{"d_model": 384, "experts_per_token": 8, "d_expert": 48, "d_shared_expert": 0, "activation": "squared_relu", "router_score": "softmax", "balance_bias": false, "groups_per_token": 1, "norm_eps": 1e-06, "optimizer": "adamw", "train_tokens": 363600000, "steps": 7752}
Below are experts of layer 4 (counted from 0) of a mixture-of-experts language model. Rows are named router (the router's row for the expert), up (a neuron's input weights, with its number) and show model dimensions 64-127. Each number is 50 + 15 x the weight over its row's rms, rounded and kept within 0 to 99.
Before each expert's rows: "mostly gets" lists some tokens that are sent to it at least half of the time. This comes from a sample of Wikipedia text that the model never trained on.

# expert 75
mostly gets: "Billboard", " presidential", " island", " computer", " album", " census"
router:34 32 57 75 76 48 56 49 75 57 43 45 48 63 75 55 31 48 25 64 26 47 25 52 36 51 82 50 74 39 67 41 44 68 62 75 68 27 45 21 32 70 61 57 59 58 69 43 67 30 53 40 25 60 38 64 71 55 51 54 75 52 64 50
up0:27 76 52 29 52 47 53 55 46 55 46 34 35 53 41 41 40 57 58 39 51 56 45 45 62 23 43 47 73 56 67 32 38 52 76 34 60 71 40 32 50 47 71 73 42 60 35 57 58 51 47 39 42 27 76 29 62 58 58 38 46 60 75 29
up1:62 52 78 62 64 40 62 58 19 52 28 53 63 51 55 38 47 61 55 42 17 58 34 56 49 50 53 35 18 41 80 93 45 25 55 49 30 32 39 66 49 48 60 49 81 75 52 39 48 58 49 72 55 47 60 46 68 58 18 59 67 65 50 25
up2:54 66 38 47 47 41 60 69 62 64 54 53 29 47 42 29 49 48 64 34 30 58 19 53 61 41 40 55 52 55 58 39 29 66 63 36 54 47 50 58 40 40 49 40 41 66 59 56 59 67 48 45 43 25 45 44 47 46 16 31 22 64 29 20
up3:56 70 45 70 49 49 69 42 57 28 34 44 61 41 40 52 28 34 59 49 51 49 46 45 71 45 44 53 32 57 45 61 37 70 57 52 59 55 54 47 44 24 54 26 76 39 47 72 58 30 42 39 50 54 40 64 65 64 30 33 52 55 30 80
up4:47 44 49 10 42 50 55 63 85 25 32 33 41 61 41 33 35 56 45 56 52 50 50 37 54 43 31 40 59 55 67 76 47 52 63 45 67 44 42 53 70 45 56 96 67 50 49 57 60 50 26 53 47 50 61 36 57 53 39 62 49 63 75 51
up5:48 65 78 50 51 43 76 58 36 55 27 53 37 59 67 50 39 57 69 54 08 50 66 37 37 50 44 59 52 47 46 45 25 50 50 55 41 53 50 53 31 55 74 52 50 85 40 69 57 49 33 57 46 41 70 69 56 53 46 52 63 60 35 62
up6:21 27 58 78 51 47 57 67 64 38 54 30 46 69 49 31 59 62 50 35 50 58 38 62 58 31 02 44 71 50 64 35 45 59 70 29 63 55 50 55 47 41 63 70 62 79 51 66 64 48 50 39 34 67 58 56 58 68 50 43 63 51 47 36

# expert 132
mostly gets: " made", " became", " used", " called", " began", " took"
router:39 42 41 28 68 28 59 57 21 31 68 47 69 58 47 39 48 54 30 71 75 44 58 62 61 66 46 51 17 25 48 53 28 66 55 33 49 36 50 55 37 53 39 52 63 84 33 72 68 42 48 46 62 36 62 41 50 65 75 63 47 82 54 34
up0:51 45 64 60 37 65 62 55 78 56 67 60 16 26 26 40 43 45 54 45 60 17 65 64 57 29 52 64 45 48 47 33 56 61 21 51 67 77 43 23 76 55 48 51 84 58 42 72 84 63 34 40 50 67 57 76 58 40 55 40 81 40 39 42
up1:41 65 41 51 56 57 46 39 46 41 62 61 50 50 99 45 36 54 15 36 66 47 48 91 66 54 39 55 33 46 52 49 55 32 56 54 32 59 44 45 31 47 40 38 72 59 34 40 65 56 45 42 63 35 56 41 57 55 56 45 47 44 43 58
up2:58 61 60 45 47 45 47 45 54 24 52 56 50 51 65 62 33 53 49 49 55 47 64 31 67 54 59 60 54 43 35 70 38 57 48 47 36 42 29 59 68 60 71 64 47 58 73 63 67 74 40 65 57 41 46 82 47 41 59 36 17 48 70 57
up3:49 51 50 51 36 21 47 48 60 43 50 67 61 47 58 41 44 63 53 60 55 54 68 62 51 42 71 52 67 39 58 67 32 41 40 48 10 62 43 44 45 65 51 41 69 48 47 47 63 72 59 56 33 18 00 42 43 39 36 67 72 57 49 40
up4:45 36 28 60 29 53 33 37 48 45 39 69 73 46 84 42 66 74 45 41 61 42 13 52 53 63 42 47 40 34 61 29 79 65 26 35 48 38 70 39 34 47 64 68 51 63 38 61 46 53 68 45 39 67 25 53 57 22 60 52 27 39 60 60
up5:67 48 54 36 58 90 56 54 43 63 62 50 48 41 44 54 41 66 61 46 41 42 54 60 57 41 44 58 32 46 35 62 65 38 35 44 61 60 66 38 50 22 39 50 47 61 60 36 48 63 64 75 43 43 66 48 39 61 46 57 53 52 61 37
up6:85 55 71 17 57 68 56 60 49 47 44 41 33 52 68 75 45 36 39 46 34 40 68 35 47 49 54 82 46 51 62 51 47 56 52 39 27 59 15 39 31 16 43 52 30 59 61 65 46 33 19 44 42 69 29 38 43 62 60 84 51 64 50 55

# expert 52
mostly gets: " are", " were", " is", " was", " an", " Lanka"
router:55 69 51 35 48 65 53 50 42 54 50 41 42 50 84 58 58 38 56 29 40 48 32 31 58 40 66 49 59 27 59 32 36 24 32 23 47 61 62 23 72 28 48 51 64 56 27 42 54 81 24 53 52 68 51 17 55 28 38 37 29 57 64 67
up6:68 52 28 46 41 60 41 48 23 42 42 53 52 47 78 64 35 65 27 26 75 52 45 58 58 68 68 30 56 39 48 44 40 53 54 28 53 53 45 52 33 75 57 55 52 65 47 66 27 53 79 63 77 74 42 33 58 85 57 46 59 51 53 55
up7:32 38 49 50 18 72 70 32 46 70 22 52 80 68 67 75 42 65 72 49 85 60 31 57 61 61 45 31 56 74 51 47 60 65 26 60 75 21 68 75 81 30 39 66 52 47 50 55 70 63 37 62 34 45 66 26 50 57 77 13 51 69 74 58
up8:67 58 21 41 30 62 53 59 16 70 42 68 99 39 18 73 50 68 40 68 59 91 26 73 36 53 69 38 45 44 60 38 70 24 26 33 37 44 35 48 66 46 35 59 61 44 60 42 16 78 28 50 56 45 80 63 51 45 56 29 22 57 54 39
up9:36 62 33 39 52 07 48 49 42 45 27 47 58 47 58 33 26 51 51 49 46 43 80 27 67 52 34 66 61 53 53 57 51 51 68 47 32 55 29 40 31 63 49 67 82 52 40 73 56 50 36 53 70 52 53 48 15 36 55 51 30 41 66 35
up10:63 48 73 72 29 25 30 67 64 63 30 66 30 36 78 65 14 55 41 36 45 57 56 33 36 73 75 48 57 38 47 64 39 59 54 35 22 49 52 60 61 45 51 70 33 29 50 59 49 51 68 40 45 43 37 60 45 50 69 50 37 35 32 30
up11:34 56 47 58 21 26 70 67 46 44 76 63 47 32 44 99 49 45 49 48 54 63 28 49 32 51 26 47 31 21 47 29 50 53 31 48 30 42 34 64 57 56 75 51 60 52 52 75 66 74 24 78 73 41 66 40 43 56 43 65 31 19 40 63
up12:52 42 49 44 55 48 30 83 39 72 57 56 41 58 51 47 71 56 29 05 26 36 31 21 52 86 49 35 61 64 59 50 55 55 25 26 46 65 50 52 46 72 85 50 64 68 69 54 63 25 41 53 60 41 67 40 38 56 21 55 45 35 36 75

# expert 152
mostly gets: " became", " called", " made", " including", " took", " included"
router:32 40 44 29 58 46 64 40 31 21 47 52 70 33 23 35 58 58 36 64 58 55 34 75 64 61 59 20 31 37 44 43 39 43 45 40 36 65 44 47 50 49 49 55 36 61 25 60 41 36 32 36 67 60 58 70 55 71 66 60 72 70 64 17
up0:82 51 50 56 42 54 41 65 43 66 29 56 51 39 75 64 37 43 50 54 55 50 58 49 55 83 33 43 24 55 99 76 57 25 48 52 62 44 65 51 36 50 45 40 45 63 47 34 53 66 52 38 46 69 45 30 39 48 48 51 27 64 37 42
up1:46 59 44 39 75 45 59 45 47 45 40 54 65 28 59 66 76 63 35 35 81 30 41 47 61 73 62 56 76 50 56 50 55 41 76 33 58 33 65 65 51 83 56 85 56 35 84 13 37 55 46 34 58 86 55 70 51 42 37 63 41 57 72 62
up2:31 56 67 55 72 36 18 51 77 61 35 15 34 53 67 61 50 47 54 53 11 38 42 40 31 48 43 58 26 54 80 43 39 58 51 55 35 38 48 45 66 66 37 58 55 15 61 63 31 60 54 40 38 29 41 57 78 64 73 42 69 16 30 20
up3:56 37 32 55 06 37 71 51 51 31 71 75 63 25 44 49 64 27 45 39 85 26 52 72 43 43 48 32 61 48 75 33 43 41 64 42 63 35 30 80 49 61 38 31 36 55 78 52 48 71 63 32 15 51 46 30 23 47 38 56 65 52 66 44
up4:34 27 69 25 57 99 42 72 52 53 41 38 52 35 59 54 55 38 46 71 31 39 49 50 34 50 54 50 56 58 55 39 48 39 23 57 59 58 73 42 77 69 43 63 58 37 37 47 32 37 35 56 48 48 54 49 63 52 64 85 55 48 30 38
up5:47 73 35 45 58 66 35 50 55 68 41 61 70 51 60 52 75 40 42 59 33 60 30 63 45 54 57 63 42 60 55 64 65 59 55 96 33 84 25 49 36 54 20 11 65 63 36 68 40 50 47 21 69 64 58 32 44 26 42 32 20 34 61 45
up6:49 54 61 54 53 38 59 66 56 37 49 48 56 19 59 25 40 17 59 58 85 33 49 57 59 49 20 17 61 36 28 48 44 33 32 59 48 37 70 37 54 49 60 67 42 72 44 53 62 55 47 45 44 52 55 43 39 37 39 43 22 54 65 64

# expert 122
mostly gets: " made", " played", " became", " began", " took", " built"
router:55 37 54 34 38 21 37 52 33 39 52 29 49 64 30 30 50 41 44 60 63 39 46 81 34 38 46 43 22 38 54 48 56 44 36 43 73 59 35 51 41 43 40 51 39 76 44 62 61 33 63 56 56 25 51 49 68 71 61 68 54 84 42 16
up0:77 75 17 87 68 41 36 69 34 48 43 33 53 49 46 52 27 28 52 58 39 41 63 56 57 49 14 28 99 60 68 57 53 57 63 69 46 40 50 72 42 56 63 62 73 61 59 61 59 51 46 55 44 36 53 53 56 42 64 56 55 57 41 47
up1:39 77 59 80 18 33 74 35 22 64 27 58 55 07 62 60 36 34 42 57 43 67 62 73 22 81 42 39 82 44 49 32 74 39 37 57 45 40 56 45 39 42 35 46 24 49 69 47 49 83 46 60 39 47 41 47 63 60 44 24 51 55 56 51
up2:49 46 43 22 28 62 55 52 41 54 48 30 62 41 43 47 35 48 40 70 94 57 74 41 46 42 51 66 56 77 53 53 63 70 48 49 41 61 27 59 29 31 64 60 73 33 39 72 55 41 28 58 61 50 35 60 61 40 62 75 27 57 64 35
up3:56 56 60 46 55 22 58 57 57 73 63 30 57 61 22 41 45 40 19 58 13 76 45 49 27 49 18 67 49 58 42 39 46 46 34 52 21 73 45 71 42 48 42 25 59 59 38 65 47 72 37 67 52 63 49 30 48 50 46 45 56 58 32 76
up4:22 59 23 71 64 43 27 51 51 61 66 54 40 51 31 64 71 66 73 56 30 62 49 38 42 49 47 52 42 51 27 40 64 08 67 71 65 72 74 54 59 44 43 46 25 33 50 62 34 56 42 52 49 53 80 58 49 56 47 52 62 56 41 45
up5:48 31 67 36 31 66 54 54 56 50 40 75 24 32 39 43 51 27 79 26 66 57 61 71 51 59 59 36 36 62 47 54 43 62 31 36 59 82 45 47 70 47 32 46 45 47 48 52 62 29 51 00 50 68 40 66 41 33 38 35 48 51 20 49
up6:34 49 80 46 57 61 47 34 31 57 67 33 49 44 56 50 43 55 40 14 46 51 73 56 41 51 42 61 45 70 74 47 34 48 66 76 72 53 48 61 55 44 46 44 66 67 41 44 56 64 49 55 32 45 56 70 51 34 62 59 47 62 41 66

# expert 141
mostly gets: " moved", " received", " returned", " get", " came", " worked"
router:35 41 36 57 53 19 35 78 46 48 67 28 77 56 32 38 55 42 35 65 63 44 58 47 53 45 72 44 27 48 61 41 53 48 55 46 70 50 49 55 28 56 52 35 41 68 21 53 60 35 35 63 63 36 49 30 46 74 62 45 56 72 66 66
up0:41 49 09 63 11 35 47 65 53 46 45 50 52 59 41 73 21 40 28 49 79 58 52 62 46 65 39 41 47 59 58 57 43 41 47 46 55 20 35 52 62 46 75 65 58 30 46 48 43 50 50 30 38 24 41 57 60 36 58 68 63 76 63 44
up1:50 58 56 55 49 41 35 38 52 79 47 65 40 29 76 47 36 65 65 52 48 45 60 43 34 52 62 61 50 24 42 74 47 40 46 39 32 52 45 71 57 35 57 32 22 49 52 51 13 44 49 54 45 16 51 57 79 55 32 49 20 46 38 62
up2:56 55 46 67 41 43 80 46 38 40 35 39 52 20 47 39 57 39 47 60 76 33 47 49 51 42 69 41 41 34 58 33 43 59 32 57 52 77 44 41 42 15 32 33 37 54 55 53 40 58 61 36 21 47 26 25 65 48 45 59 31 50 72 78
up3:34 72 25 36 33 54 62 39 70 38 22 74 55 67 66 40 76 60 54 40 19 56 58 53 49 64 22 47 62 74 51 65 69 41 59 70 49 56 52 47 41 84 69 52 49 46 64 46 27 47 62 53 63 46 20 56 43 37 50 76 69 49 36 61
up4:51 54 19 48 51 41 47 64 77 34 35 48 60 72 69 83 58 31 48 33 52 69 56 60 62 56 68 45 58 17 24 52 54 43 57 45 47 52 66 35 65 49 58 72 64 58 56 65 59 55 34 56 40 34 60 50 58 33 61 30 73 45 68 50
up5:27 34 54 51 55 42 51 64 65 84 48 80 46 56 52 77 39 48 50 40 57 86 59 70 41 47 43 57 37 64 42 62 48 70 71 75 66 45 54 43 46 53 79 65 24 62 26 42 48 28 41 42 41 73 59 65 67 67 39 44 62 38 23 79
up6:55 48 54 67 39 34 52 44 52 38 39 57 58 45 43 28 50 47 56 57 91 62 37 53 36 16 51 43 38 42 57 49 49 67 30 44 50 52 74 53 82 48 63 61 70 40 17 49 75 54 59 49 39 73 56 66 45 35 63 28 78 64 53 64